Experts of a small language model: width 512, 4416 steps.
Below are experts of layer 9 (counted from 0) of a mixture-of-experts language model. Rows are named router (the router's row for the expert), up (a neuron's input weights, with its number) and show model dimensions 192-255. Each number is 128 + 32 x the weight over its row's rms, rounded and kept within 0 to 255.
After each expert's rows: "gets" lists some tokens that make up at least twice as much of what it gets as of all text. This comes from a sample of Wikipedia text that the model never trained on. Tokens count by the router's weight.

# expert 3
router [121 153 157 115 152 120 184  95 133 135 147 142 135 137 144  78 144 168  63  38  96 129 150 130 119  96 111 117  61 175  82 121 186 165 148 141  25  91  70 115 129 160 148 104  65 172 135 141  91  85  98 100 155 126 110 205 140 119 168 117  73 182 178 118]
up0 [127  68 113 143 118 157 170 126 128 164 134 104 144 142  95 116 118 133 146  75 119 112 138  84 110 101 156  93 161 161 122 129 126 151 153 115 113 142 139 165  78 110 112 151 119 172 173 157 127 130 108  83  94  67 179 106 142 166 118 106 135 101 160 140]
up1 [145  93 133  64 108 152  90  55 128 131 105 105  95 187 127  72 150 163  70 102 113 125 171 134 141 180 205 119 124  97 100 121 127 112 144 124 132 103  87 100 118 148 110 130 128  89 128 121 108  82 138 141  73 116 121 154 158 142 121 165  75 186 120  81]
up2 [167 105  91 136 134 140 140 151 136  97 154 112 116 122 145 105 109 131 120 158 131 166 167 134 107  92 130 189 101 130 122 121 120 181 122  84  98 154  62 116 132 145 165 114 146 153 133 106 174 115 143 145 151 147 107 159 185 126 157 113 148 140 138 100]
up3 [102 135 121 124 200  88 120  88 147 153 144 105 128 127 127 180 137 188 169 167  53 176 133 109 128 112 108 127  88  92  87 118 147 168  87  96 131 148 127 111  86  88 137 133 134 118 127 162 172 130 127 140 176 146 153 173 159 108 115 126 102 132 135 134]
up4 [113  99 126 182 172  82 168 130 135 125 172 148  97  95 194 116 132 105 122 124 104 170 213 142 123 167 127 142 129 109 148 156 114 153 136 157  90 139 114 118 104 100 105 152  69 152 165 160 149 131 156 117 134  79 128 136  88 121 182 119  96 175 133  98]
up5 [109 164  85 162  58 151 144 129 102 124 142 133 136 121 129  58  97 103 105 141 118 133  87  80 122 131 125 122 186  94 150 106 134 120 164 157 161 167  68 167 160 186 166  95 132 106 101 127 117 158 123  88 167 191 170 154 154 106 138 179 160 123 114 122]
up6 [111 147 127  58 117  86 150 130  98 162 149 200  95 132 146 132  96 148 126 128 142 182 134 134 124  97 108  72 190 100 177 139 142 144 112 100 184 170  66 150 114 143 156 134 113  80  90 121  74 113  94 129 189  71  86 140 128 181 170 118 161 140 148  94]
up7 [ 72  97 145 147 142  70 142 151 144  57 105  95 145 121 172 126 153 141 115 191  95  79 140  97 110 142  91 126 154 105  86 103  97 147  60 165 133 162 183  76 155 120 160 156 120  87  14 122 144 144 110 146 151 132 170 103 128 128 168 154 112 134 150 139]
up8 [178 151 187 132 161 129 168 111  51 142 113  96 134  84 171 174 143 146 121 105 128 150 149  77 126 149  98 147 141  80 107 180 145 121 148 185  73 136 120 136 123 143 136 163 117  68  94 160 139  76 155 126 154 105 118 120 155 162 126 156 134 107 127 154]
up9 [140 125 181 144 141 144 112  91 133 172 109 107 131 144 104  74  62 174  90  79  91 159 160 130 151  87 179 107 146 174 155  71 157 165 141 121  79  82  94 170 130  82 124 117 128  91 142 149 151 104  75 109 102  76 108 124 159 201 100 145 189 116 141 172]
up10 [175 143 189 100 176 184 159 128 170 161  86 151 134 119 103 150 189 145 154  70 121  72 130 166 142 193  88 131 127 106  81 138 171 128 123 131 129  96 127 116  72 174 130 105 112 100 133 118 138  63 131  77 127 132 129 141 126 101 152 132 128 117 150 121]
up11 [ 88 114  98  85 124 144 177  98 132 109  88 112 101 161 108  70 177 107 149 109 100 155 112  91 195 155 107 104 179 186 169 153 185  93 176 169 102 117 121 128 100 141 116 146 118  72 177 101 163 130 142 136 116 121 156 162 165 172 110 122 148 102 141 118]
up12 [142 150 109  97  82 162  91  83  55 188 109 111 141 155 168 100  68 124 124 137  72 138 194 117  94 133 146 143 136 107 125 129  79 136 105 125  85  72 134 113  58 126  88 149  90 144 107 110 115 138 218 159 118 124 184 162 165 119  57 139 107 139 174 126]
up13 [147 120 125 141 135 105 190 108 101 141 151 124 117 141 133 163 114 140 163  80 121 135  90 195 149 134 131 202 159 144 215 141 108  56  72 148 160 170 215  71 113 118  82 172  73  92 116  90 163 146 157 158 114 120 140 107 114 188 199 122 123 146 115  83]
up14 [196  72 192 187 131 197  65  65 136 152  98  98  88 105 175 139 134 180 123 120 101 105  74  94 137 121 173 199 174 153 107 135 144 176  91 121 122 143 133 166  81 149 151 148  62 107 177 203 148  84 120 155 159  70  79 157 157 144 113  63 158 122 138 148]
up15 [167 104 193 106 111 115 153 191  98 133  56  78  88 102 187  90 122 186 160 104 129 209 116 116 167 169 176 106 116 125 159  87 139 143 153 185 108 127 122 148 140 132 137 139 160  89 124 161 157 110 149 123 136 191 174 183  89 163  97 136 193 166 111 161]
gets: " |", ";", "–", "ir", "r", "O"

# expert 4
router [ 99 122 216 136 133 145  48 163 116 154 106 143 135 101 116 100 152 151 184 156 166 100 109 146 118  89  95 118 166 116 104  89  56 161 114 129 181 131 138 113 173 130 141 137 128 130 131 128 150 122 122 157 121 146 112 188 133  87 100  76 165  79 183 116]
up0 [ 98 109 133 134 149  95  67 153 167 158 134 109 122 105 111  93 166 185 149  82 121 138 152 128 155 108 136 130 174 140 119 132 151 157 136 175 130  96 203 108 119 130  97 157 186  74  83 162 156 157 103 150 125 106 106 129 119 111  84 182 157 102 124 131]
up1 [ 74 148 106 113  99 129 166 139 134  99 106 226 124 124 121 102 101 107 146 125 133 160 153 146 148  89 102 118 130 114 110 139 120 143 129 152 161 151 127 141 112  83  94 125 112 172 185 142  69 136  92  77 116 131 103  75 166 150 198 129 171  91 113 147]
up2 [123 145 148 127 140 145 121 119 119 136 100 108 115 136 149 128  98 179 154  64 104 165 167 130 126 172 190 125 158 109 119 126 134 163  64 110 126 135 132  86 142 148  81 120 100 152 140 163 145  66 105 123 147  49 176 174 138 140  81  77 116 136  98 123]
up3 [ 97 111 146 184 212 141 109 139 109 103 142  94 140  72 119 149  73 117 157 125 114 132 118 121 133 138 224 126 122  93 136 127 154 160  91  99 130 147 153  97 117 147 147  60  72  35 204 108 146  96  81 122 168 161  85 105 142 142 138 107 111 185 156 171]
up4 [124  85 140 139 135 150 170 113 132 144 150  86 128 137 148  97 101 185 171 145 101 104 141 145 131 141 104 112 132 152  89 163 127 110 126 123 110 142 128 171 123 133  60 155 166 148 133 122  78 121 155 124 101  81 142 124 142 158  94 148 102 107 164 102]
up5 [108  80 117 115 118 120 141 151 107 119  69 149 129 168 157 103 145  87 122  97 125 100 137 106 116  63 129 165 169 172  96 128 109 134  66 131 194 105  94 166  88 105 111 120 150 160 153 129 122 100 154 115  78 110  81 131 122 128 155 103 181  99 118  79]
up6 [125 125  92 133 148  67 119 106 116 123 119 110 144 119 155 106 178 166  99 175 152 104 116 110  95 123 127 162 139 115  71 109 118 184 125 101 121 137 130 155 107 132 128 132 206  88  82  76  90 171 105 118 130  84 199 168 142 156 139  91 102 119 126 147]
up7 [ 94 102 178 127 115 135 146 133 108 137  79 189 100 110 142 108  71 144 122 115 148 133 135  80 168 163 159 134 128  54 170 136 115 166  62 130 105 160 119 115 105 105  64 133 107  91 149 147 126  82 128 173 111 162 112 145 131 112 139 153 129 161 116 121]
up8 [ 89 116 139 109 143 111 110  91  92 143 127 141  84 124 119 190 103 142 118 156 142 168 169  34 209 173 136 133 137 155 153  84 166 142 137 126 102 124 120 151 112 106 157 138 137 120 151 156 123 186  65  89 132  97  62 175 165 116 151 175 117 193 172 161]
up9 [161 158 103 146 160  86 144 150 106 169  94 161 120  69 185  88 105 118 165 125 134 131 156 159 113 208 127  95 196 118 149 132 138 169 119 119 109 186 130 162  91 126  94 132  67  98  76 112 112  83 166 139 104 145 106 164 100 174  92  60 107 144 102 141]
up10 [174 147 137 110 180 124 140 107 179 153 172  86 135 101  92 156 122 121 113 138  89  92 145  49 156 116 105 132 101 146 147 113 136 106 126 104  82 113 135 130 132 132 119  96 114 117 140 149  95 154 135  99  95  59 150 175 202 104 146  81  85  75 155 154]
up11 [156 137 108 184 132 120 132 127 123 114 162 143  89 152 132 103 144 155 153 148 117 116 150 159 100 151 110  86 148 137 109 137 153 171 162 125 113 122  99 181 126 108 149 147  82  87  81 112 122 141 174 116 184 131 190 151 119 156 123 135 130 123 152 138]
up12 [108 160 155 132  91  97 118  86 162  97 138 171  97 110 132 103 152 167 178 120 121 128 188 143  94 114 118 188 113 142 147 127 112 133  61 125 157 140 147 131 171 127 120 128 126 110 174 174 118 109 125 133 100 122 101 143  86 138 185 165 162 121 145 120]
up13 [129 123  98 108 183  77  84 113 144 129 107 111 142 120  58 139 127 133 136 115  95 102 195 146 140  98 143 206 186 142 128  88 107  81  70  98 113 103 138 153 117 145 144 118 138 161 167 109 147 161 156  80 115 125 171 130 107 183 135 143  77 134 140 142]
up14 [ 76  92 112 113 131 114 133 149 127  70 164 100 111 157 201  53 147 140  82 124 168 136  87 188  93 136 174 137 155 125 144 155 127 154 116 171 129 128 149  69 121 115  81 132 101 120 115 163  94 122 177 151 128 133 167 144 116 119  94 150 109 118 136  84]
up15 [148 136 124  97 133  47 166 125 196 115 193 110  94  78 105  97 184 150 131  99 164 162 112 162 154 176 146 150 119  84 171  70 106  90  91 182 105 136 125 137 101 104  92 127 160  90 123  76 165  98 154 122  85 126 136  76 123 180 129 109 151 160  86  97]
gets: "-", "|", " of", "  ", "nt", "sc"

# expert 0
router [ 62 103  67  59 149  86 113 131 134 103 108  55 119 158 177 152  94 142 178 162 142 122 116 130 136 201 141 101 167  73  92 123 129 109 163  70 113 125 150 130 121 163 169  82 108 140 143  99 192 160 158  79 114 127  94  75 125 152  90 159 136 174 121  96]
up0 [132  90 118 171 161  89 139 150 128 138 119 130 100  94 165 121 107 125 101 117 105 166  99 120 160 133 184 141 134 139 140  74  72 179  65  81  97 160  63 157 125  75 127 201 134 113 110  60  90 140 166 103 149 138  95 153  94 126 131 150 111 165 102 136]
up1 [ 61  85 118 133 113  95 144 177 150  85  82 162 123 143  95  91  46  75  84 151 103 168 145 126 146 123  91 142 141 145 131 150  91 108 126 135 132  90 141 127  85 124  64 104 101 156  81 146 156 156 123 167 208  95 100  90 100 143 145 100 161  71  90 153]
up2 [152 113 122  84  92 108 125  81 123 102 150  86 120 135 123 121 168 190 108  73 135  89 135 169 124 199 139 158  91  36 166  77  75 158 132 123 107 107 151 134 148 129 151 112 163 115 117 145 131  94 144 107  92 120 118 112 145 178 169 174 140 229 103 118]
up3 [167 105 198  92 116 161  80 143 130 172 148 105 151 105 167 100 121 152 139  99 144 110 129  42 178 125  94  98 104  88 101  26  89 165  97 106 138  84  97 112 150 177 145 184 105 112 158 129 132  81 108 103 124  61 111 126 106  96 117 176  83 142 110 141]
up4 [123 112 129 140 132 158  90 154 117  86  50  50 103 168 183 150 109 144 148 146  65 111 117 115 193 114 122 131 173 189 152  70 102  73 168  78  99 151 177 167  33  71 134 202 166 151 136  94 136 116  88 151 183 150 137 139  99 153 122  64 129 167 124 164]
up5 [117  88 116 141 101 154 164 173 105 126 101 109  51  90 116 174 118 196 114 133 150 136 109 138 128 164  91 113  90  71 115  70 103 108  67  62 141 128 145  91  77 122 161 138 117 109  70 136 149 113 103 202 217 106 196 114 116 170 104 123 213 100  82  90]
up6 [119 146 124  72 145 176 180  69 110 166 123  83 142 162 137 162  89 107 145 119  86 172 193 141  88 170 140 129  75  94 168 120 200 117 136  99 145 157 155  86 124 142 113  86  95 133 131 153  82 141 175 136 103 140 118 129 154 143 141 140 187 159 119  89]
up7 [173 192 123 108 118 174 121 179  68 101  81 154 123 148 105 128 109 171 132 142 108 111 154 166 181 170 118 179 145 129 165  97 134 159 118 118 146 149  74 203 129 129 161 203 141 164 138  83 152 150 150 182 144 146 140 175 135  85 103 159 170 129  50 117]
up8 [ 96  98 145 135 215  89 112 119 126  89 156 142 139 132  89  92 105 108  52 145 132  93  89 162 138 163 131 200 104 128 170  88  70 137  96 184 130 125 126 140 141 114 151 141 150 153 165  93  59 126 150 125 143 126 143 139 209  98  86 123 108 140 156 111]
up9 [181  56 162 108 142 186 167 164 112  83  83  98 120 151 143 111 115 153 139 147  98 174 126 114 190 131 145 122 143  81 116  98  44 139 185 154  75  81 152 161  96 125 102 112 140 119 122  92 104 101 137 167 164 167 144 147 101  81 151 162 174  81 155 118]
up10 [180  95 155  91 183 107 120 170  92 100 196 156 146 119 117 131 114 171 165 110 112 151 116 122 109 142 126 152 156 131 125 111 130 151 122 145 167 129 164 103 130 171 140  90 126 162  56 125 129 116 129 159 123 130 164  92 100 142 185 126 107 143 114  63]
up11 [144  72 142 138 122 126  91  87 126 106 115 145  94  89 122 139  69 105  90 121 115 114 152  91  93 105 128 140 124  70 108  80 116 115 100 104 151 120 114 138  73 128 105 103  86 194 131 148  78  86 162 149 115 157 148 172 184 223 144 135 160 154 129 140]
up12 [118 126 112  32 168  54  98  84 109  59  75  89 120 142 186 131  84 165 134 104 117 199 157 127 200  62 109  98 144 104 166  94 169  89 133 159 153  99 131 115 150  96 158 140  73 135 109 124 145 129 134 164 114 161  76 131  99 169 134 179 124 137 106 161]
up13 [178 131 148 125 141 167 174  80 116 115 124 161 115 179 150 133  63 138 157 115  96 120 168 105  99 155 138 143 133 138 129  82 106 106 139 140 119 122 172  78 115  93  67 112 126 108 132 159 150 128 148 164  64  84 169  96 172 171 125 113 143 144 115  96]
up14 [207 122 140 128 105 139 144  93 162 151 117  83 142 100 159 171  84  61 152 123 169 160 182  87  88 116  84  59  89 150 188 101 148 175 109 150 100 142 154 115 143 136 155 125 120 101 121 129 143  94 119 152 124 120  51 159 136 141 139 158 169 125  88  94]
up15 [137 129 133 187 162 110  57 128 101  91 124  96 111 142 109 110 142 237 171 117  84 113  91 158 127 170 140 144 217  95 106 132 141 137 129  51 116 160 140 195 122 110  95 159 132 100  68  91 167 125 106 103 128 139 138 117 136 157 137 135  73  91 124 109]
gets: " in", " of", " on", " 18", " by", " from"

# expert 5
router [114 165 137 114 116 151 149 127 101  86 135 195 145 130  99 160 172 110 138 146 138 119 124 157 148 130  78  82 118 115 137 124 107 137  92 152 203 159 145 154 131  65 104 140  93 123 165 116 147 148  82  86 142 148 159  52 106 103 102 188  90 179  93 137]
up0 [191 129 176 124 156 141 103 117  68  91  97 123 106 131 137 162  84 153 100 151 112 139  83 117 135 151 200 156 122 107 104 136 109 135 107 144 121 205  56  93 170 108  93 162 102 160 197  91 127 145 137 110 143 117 148 156 144 110 127  94 102 126 111 104]
up1 [150 142 161  80 178 171 200 127 118 157 144  88 149 150 113 185 204 153 143  76 112 118 186 116  87 104 103 115 133 108 115 105  91 170 183 106 159 163 143 153  96  94  82 106 156 141 173 137  99  98 120 151 144 144 133 106 180 134 120 146  92  69  93 128]
up2 [145 180 210 106 121 113 178 122  96 130 209 158 119  88 203 125 130 126 122  99 152 144 119 108 148 140 141 142 109 120 135  83 168  67 185  78  72 191  80 157  82 102 113 172 102  93 102 130 177 114 148 102 129 147 110 148  97 138 182  97 140 175 147 163]
up3 [139 115 166  87 173 165  99 118 155 157 139  91 108  65 170 159 102 138 135 147 169 157 118 153 144 163 172 153 168 116 132  70 150 136 135  99 128 126 101 174  86  89  76 160 105 153 149 146 184  85 110 110 152  59  94 103 143 141 113  95  80 152  83  92]
up4 [ 26 147 112 185 131  92  85  87 113  81 108  76 107 120 121 141 119 147 148 150  81 107 191 105 159 140 148 173 123 135 132 101 104 137 123  73 102 112 147 116 106 129 139 174  54  59 153  72  92 151 114 112 173 128 161 136 162 149 168 159 144 146 123 145]
up5 [148 148 113 111 125  76 133 146  48 131 187 114 170 152 159 126 114 116 146 134 109 124 131 138  83 147 115 126 143  87 154  91 147 171 139  96 119 102 176 113 126 138  78 135 111 111  97 129  86 124 175 112 127 133 191 180 128 133 146 155 133  60  89 146]
up6 [124 142  63 127  98 123 104  90 122  40 148 149 147 130 121 115 182 129 164 130 121 182 122 140 146 188 145 173 137 140  82 144 136 116 174 138 143 115 128  74 142 126 165 175  79 138  92 132 143 149 111 156 148 105 151 103 138 142  88 178 141 144  64 135]
up7 [124 130 136 199 155 169 151 168  98  65 114 155 107 129 152 143  95  98 156 129 125 114  80 111 151  84  91 121 127 116 114 149 130 152 160 133  98 115  50 147 118 107  85 164  92 109 117 136  97 119 155  79 125 118 137  98 174 129 115 129 126 166 101 151]
up8 [163 111 181 220 119  71 131 168  86 150 130 107 162  50 186 145  82 105 136 122  82 142 135 124 148 102 138  96 169 173 175 160 134 123 145 125 101 157 135 197 146 134 114 197  69 108 149 100 130 130 150 122  78 104 110  82 133 115 124 118 104 103 154  91]
up9 [ 96  90 134 140 157  67 139 105  76 116 137 193  85 135 112 150 121  86 186  96 123 128 173 187  93 159 143 143 127 154 154  46  78  86 100 140  84 140 177 134 116  68 135 104 118 122  86  83 127  61 192 113 120 166 105 159 121 113 199  68 128 119 145 111]
up10 [111 154 151 151 160 108 171 158 151  97 142 148 151 165  73 108 191 147 106 176 110 190 131  71 107 115 156 165 163 105 181  98  95 134  80 122 137 174 175 140 129 160 148 118 189  91 114  93  70 147 175 129 116 147  93 122 116 195  78 163 113 136 132 132]
up11 [159 112 150 147 149 160 146 143 148  58 114  41 115  82 160 145 161  81  92 114 129 197 152 157 190 144 163  84 139 100 136 134  98 124 166 120 140 100 104 176 133 140 113  82 178 135 117 152  92  98 158 187  74 120  86 102 128 114 101 163  86 152  71 162]
up12 [ 53  74  99  42 126  69 171  67 175 119 122  80 128 106  83  65 159  97  95  89  81 130  96 121 106 143 102 136 139 188 118 112 113  67  69 150  58 181 123  71 161 118 115 132 133 111 111 116 133  85 150 171  93 148 122  97 110 129 176 196 172 113 115 130]
up13 [124 144 104  64 126 154 196 132 109 146 135 171 143 154 115 102 117  74 139 138 168 107 142  62  99 216  76 121 137 102 104 150 105 101  84 114  68 136 118 169 117 106  79 141 162 123 153 132 142  81 140 134 158 124 147  99 168 176 119  88 123 141  79 126]
up14 [ 79 111 183 109  67 142 176 185 112 140 122 171  81  97 107 127 160 170  85 103 123  95 148 135 158 150 152 116 125 168 162 140 144 107  90 130 144 138 165 161 108 106 155 143  98 146  85 104 155 135  74  97 171  98 172 153  70 113 162 111 152  90 116 148]
up15 [153  70 126 145 137 102 163  74 152 121 130 108 148 148 203  66  88 115  85 107 147  99 165  94 135 143 134 146  71  85 180  98 110 150 167  64  86 145 133  93 117 215  96 117 139 104  82 163  83 101 132 125 153 110 128 115 177 106 191 116 164 126 110 132]
gets: ":", "\n", " by", " on", " –", "ti"

# expert 1
router [118 108 119 132 122  98 126 111 125 103 133  73 160 176 106 187 136 112 141 155 126 139  99 122 189 119 137 122 121 171 121 122 185 118  70 153 138 140 171  99 141 132 176 125 161 115 106  93  87 144 141 120 134 142  86  82 135 137 125 130 195  69  88 135]
up0 [204 137  92 162 122 100 135 102 114 127 112  78 110 124 109 142  61 124 123 115 143  85 100  95 133 139 117 148 111 107 142  96 118 113 164 144 155 121 174 151 133 125 119  58 135 209 161 111  49 101 116 143 121 138  96 106 186 132 142  93 141  92  78 107]
up1 [107 142 163 122 137  80 133 102  91  96 119  99 128 105 103 120 109 137 118 145  81 158 114 138  95 147 126 117 114 141 142 152  83 128 112 135 152 138 138 168  88 116 147  89 151  96 160 158 192  77 154 155 172 107  63 127 124 148  88 168 188  97 106 161]
up2 [174 113 111  88 151 101 101 100 141 109 120 114 120 145 102 151 133 132 120 133 146 214 180 130 131 122 185 188 157 107 120  72 134  90  73 154 134 140 147 143 126 128 123  85  48 130 149 128  91 153 169 123 112 141 160 124 143 109 212 104  73 117  83 143]
up3 [102  82 140  55 141 102 124 176 132  85 170  75 158 100 172  76 125  70 156 124  81 153 101  86 188 149 105 112 118 111 155  50  67 156 111 141 111 118  76 154  99 116 128 119 153 180 117 121 164  78 126 130 117  75 132 127 186 131 158 154 122 118  61 120]
up4 [143 103 153 132  64 140 130 122 117 185 143 156 164  96 154 143  82 127 170 143 124 138 106 111 131  93  85 163 202 173 145  95  84 169  50 200 104  74 126  92 144 132 155 136 120 146 161 150  94 149 164 155  62  49 100 163  88 150 125 167 187 134 128 115]
up5 [149  99  94 139 151 114 118 122 107  72 104  98 156 134  88  87 179 156 155 142  94 212 207 169 130 138  90 157 108 145 115  55 124 107 177 110 111 132 147 126 145  98 146  70 127 144  99 148 144  90 111 113  84 160 113 147 142 148 114 158  97 101  67 125]
up6 [101  95  90  69 132 104  96 118  85 145 100 126 128 134 176 118 107  98 163 153 118  86  66 137 129 129 169 122  89 140  79 127  96 157  82  71  48 125 120 129 145 116 138 164 166  92  55 123 167 114 166 158 133 135 138 142 129 135 110  69 143 132 127 153]
up7 [178  92 153 134 150 150 106 142  88 110 131 143 145 139 106 109 166 186 125 122 168  88 177  88  87  81 187 136 172 118 198  75 102  98  74 115 145 169 137 134 178 103 142 190 133 153 118 130 116  97 142 124 189 111 118 172 166 111 136 143 138 104 173  97]
up8 [140 159 113 164  55 189 114 147  84  91  75 131 129 118 146  77 193 104 152 122  89 107 135 147 102 151 173  88 117 148 158 119 165 207 120 141 144  84 107 136  84 147 141 137  92 144  81 150 103 146 165 145 134 129 153 100 131 140 137 122  92 123 139 141]
up9 [198 130 140 111 149  99 149 121  98  76 114  82 100  89  43 165 132 210 139 122 164 135 175 178 166 149 122 108 118 138 151  80 139 119 142 141  98 222 109 135 129 118 159  85 140 106 156  53 152 124 158 153 161 138  81 179 133 158 125 152 178 129  82 111]
up10 [149 154 136 187 124 138 149 118  92 118  77 127 148 112 131 129 130 145 130 133 127 149  99 189 116 133 161 104 183  55 119 172 162 134 112 142 132 138  65 184  56 128 160 107 109 183  73 181  68  68 140 156 116 162  95  99 135 180  88 161  74 177 100  89]
up11 [159  85 160 190 154 118 141 152 130 140 147 145 136 132 123 115 126 185  97  83 120 155 176  44 118  84 159 150 177 131 150  87 111 182 108 165 124 147 221 153 132  93 152 105  98 102 161 142 126  70 128 147 182 174 110 149 196 109 151 152 130  96 146 149]
up12 [145  65 147 136 154 142 147  82 122 150 118 145 150 168 131 166 154 171 140 112  83 202 151 100  98 120 131 124 114 141 164  91  56 106 118 117 145 113 127 128 142 101  54  54 132 130 130 100 106 127 113 113 163 177 142 132 144 162 164 106 181  72  94 107]
up13 [163 151 138 147 154  81 123  61 103  94  75 131 155 131 142 117 135 198  85 100 149 101 116 194 108 119 142 143 102  64  88 101 118 160 158 112 125 128 140 154  86 178 128 129 158 102  76 141 159  99 168 190 153 114  99 191 211 125 110 133 136 146 160 115]
up14 [112  77 139  38 135  66 180 132 154  92 108  76  60 160 114 142 126 142 136 126 136 132 152  91 102 107 161 162 124  82 118 128 143 101 188  85 149 146 190 142  49 168 150 136 147  97 102 171 187  77 110 124 106 112 191 157 183 179 131 136 139 117  51  99]
up15 [142 126  93 113 118 103 108 152 141  61  97 162 121  75  85 115 110 101  86 129  80  86 116 128 131 129 102 109  99  88 103 137  84 172 149 148 128 114 192 114 144  59 189 203 154 157 132 113 159  63 113 145 133  89 165 141 134 158 176 139 119 167  60 159]
gets: "\n\n", "\n", " (", "$", " The", "\\"

# expert 6
router [161 166 155 156 137 121 103 174  59 159 161 138  86 141  96 133 156 138 113 111 105  92 132 119  98  83 125 172 169 135 213 154 107 100 106 149  99 129  76 119 145 121 109 177 206 115 129 147  68 140 156 205 123 130 132 141 124 115 117 114 114 184 122 143]
up0 [132 137 110  78 122 150 113 162 134 178 184 109 107  85 141 156  85 113  59 112 120 133 151 174 145 133 170 135 132  90 163  85 108 191 144 124 167 138 136 132  97 144 175 137 144 198 133 152  58 155 135  92  84 112 136 152 109 114 180 139 128 165 101 116]
up1 [ 95 101  95 182 122 135 127  89  63 159 158 103 130  69 167 168 101 145 115 141 147  98 102 171 145 158 125  94 134 160  95 105 148 127 118  79 113 179 159 169  70 122  92 100 107 138  83 101  75 176 124  47 206 117 115 132 199 114 172 173 190  62 156 117]
up2 [115 138 140 108 192 159 163 128 101 117  94 148 119  93 125 164  99  98 115 131  84  87  80 134 182 171 129 190 189 175 125 102  97 178 104 146 135 168 148 155 145 127  99 165 124 213 134 124 112 145 196  88 222 155  92 110  62 131  92  95 106 188 113 125]
up3 [152 170 103  97 201 107 138 134 157 134 110 133 115 137  81  80 161  97 164 160 123 139 145 166 137 163  94 217 125 115 122 167 152  93 110 142  80 158 166 119 128 131 197 116 110 133  95 149 125 126 168 115  80 128 143 170 126 134 168  97 147  65 131  58]
up4 [119 148 110 111  60 137  91 118 128 134  76  89  70 111 112  95  57 134 134 115 134 137  74 180 175 150  92 198 183 102  96  70 147  82 107 166 160 127 114 124 117 144 176 181 131 134 142  70 165 143 123 127 103  89 130 161  98 110 154 110 120  57 133 122]
up5 [114  91 101  79  95  95  89 155 102 111 114  99 106 100 179 124 128 122 125 142 149 139 104 120 123 148 153 161 115  91 119  81  84  97 138 110 124 148 127 135  96 125 188 136 116  54 120 128 129 149 137  78 108 130 148  97 172 126 170 122  75 127 157 102]
up6 [216 129 115 134 154 130 181 144  67  94  82 102 113  89 172 152  84 101  79  88 131 144 154  87 154 112 179 107 144  66 119  70  94 158 159 133 147 177 134 195  81 105 149 128 149  80  76 110  99 131  88  87 213  96 123 102 142 102 128 117 101  77  70 131]
up7 [106 129 158 145 138 108  77 107  57 132  90 120 109  56 143 142 129 119 146  91 157 149 157 226 144 156 107  76 175 160 104  89 118  85 114  98 139 190  76 145 141 154  86 180 132 133  50 180 122 102 119 137 152 115 104 174 127 112 103  95 168 107 148 121]
up8 [141 111 175 132 122 159 111 163 141 118 137 154  98 124 109 145 130 124 122 117  96 153  96 163 207 149 124 123 151 155  92 140 127  99  96 194 213  96 124  88  54 144  67 194 112 113  80 179  63 140 132 112 127  92 106 106 139 166 121  98 134 153 100 126]
up9 [180 152 127  86 171  59 135 153  64 118 185  71 104 128 124 147 211 117 153  67 161 145 133 146  94 125 156 158 173  73 179  61  59 164  91 112  98 171 190 144 128 176 132  99 144  91 115 142  93  91 173 164 144  89 129 181 144  86 161 169 130 155  86 133]
up10 [167 172 121  57 134 122 134 115 115 121  97 115 170 100 146 120 143 172  77 141 121 164 154  73 138 168  97 151 102 103 137 119 118 107  89 100  93  73 106 163  48 106 105 122 148 128 186 125  55 129 140  79  80 139 115 111 125 122 179 146  99 122  58  79]
up11 [157 173 153 135 165 115 138 125 133 110 154  81 139 109 128  74  88  79  98 182  80 105 177  67 120 115 159 134 107 167  95  80 100 161 144 162 174 177 156 121 142 134 144 126 132  90 151 121 138  84 141 183 100 102 147 178 182 121  92 106 138 120 173  96]
up12 [191 107  95 118 152 156 107  94 159 113 101  79  86 145 122  74 163 104 144  94  43  81 167 106 182 144 131 146 142 101 145  93 104 151 138 183 167 151 131 141  88 182 114  73 127 125 112 170  89 127 101 115 120 148 156  99 147 194 117 125 110  81 137 107]
up13 [169 108 130  76 147  95  92 148  46  76 110 106 148 180 168 116  67 162 207  99  69 121 147 192  99 165 144 194 204  63 110  95  48 119  56 166 105 142 164 124 143  92 135 129 136  98 101 149 168 135 133 121  62 158 145 168 133 105 142 118 140 137 115 126]
up14 [126  89 106 119 134 128 139 114 147  73 177 113 124  82 130  50 160 116 149 150 156  89  79  48 175 108 146 133  82  96 137 152  95  72 151 172 163 164  70 116 158 103  74 112 144  96 122  62 105 165 115 128 135 108 117 220 148 157 158 185 132 167 116  89]
up15 [138 113 175 120 158 169 167 133 139  97 104  69 114  82 172  76 123 153  70 133 150 104 150 153 179 140 171 137 129 113  32  63 143 109 121 174 131 118 152 164 127 124 115 106 154 131 147 141 119 101 127 130 124  65 165 192 156 121  75  86 140  83 141 115]
gets: " to", " he", " it", " which", " that", "ly"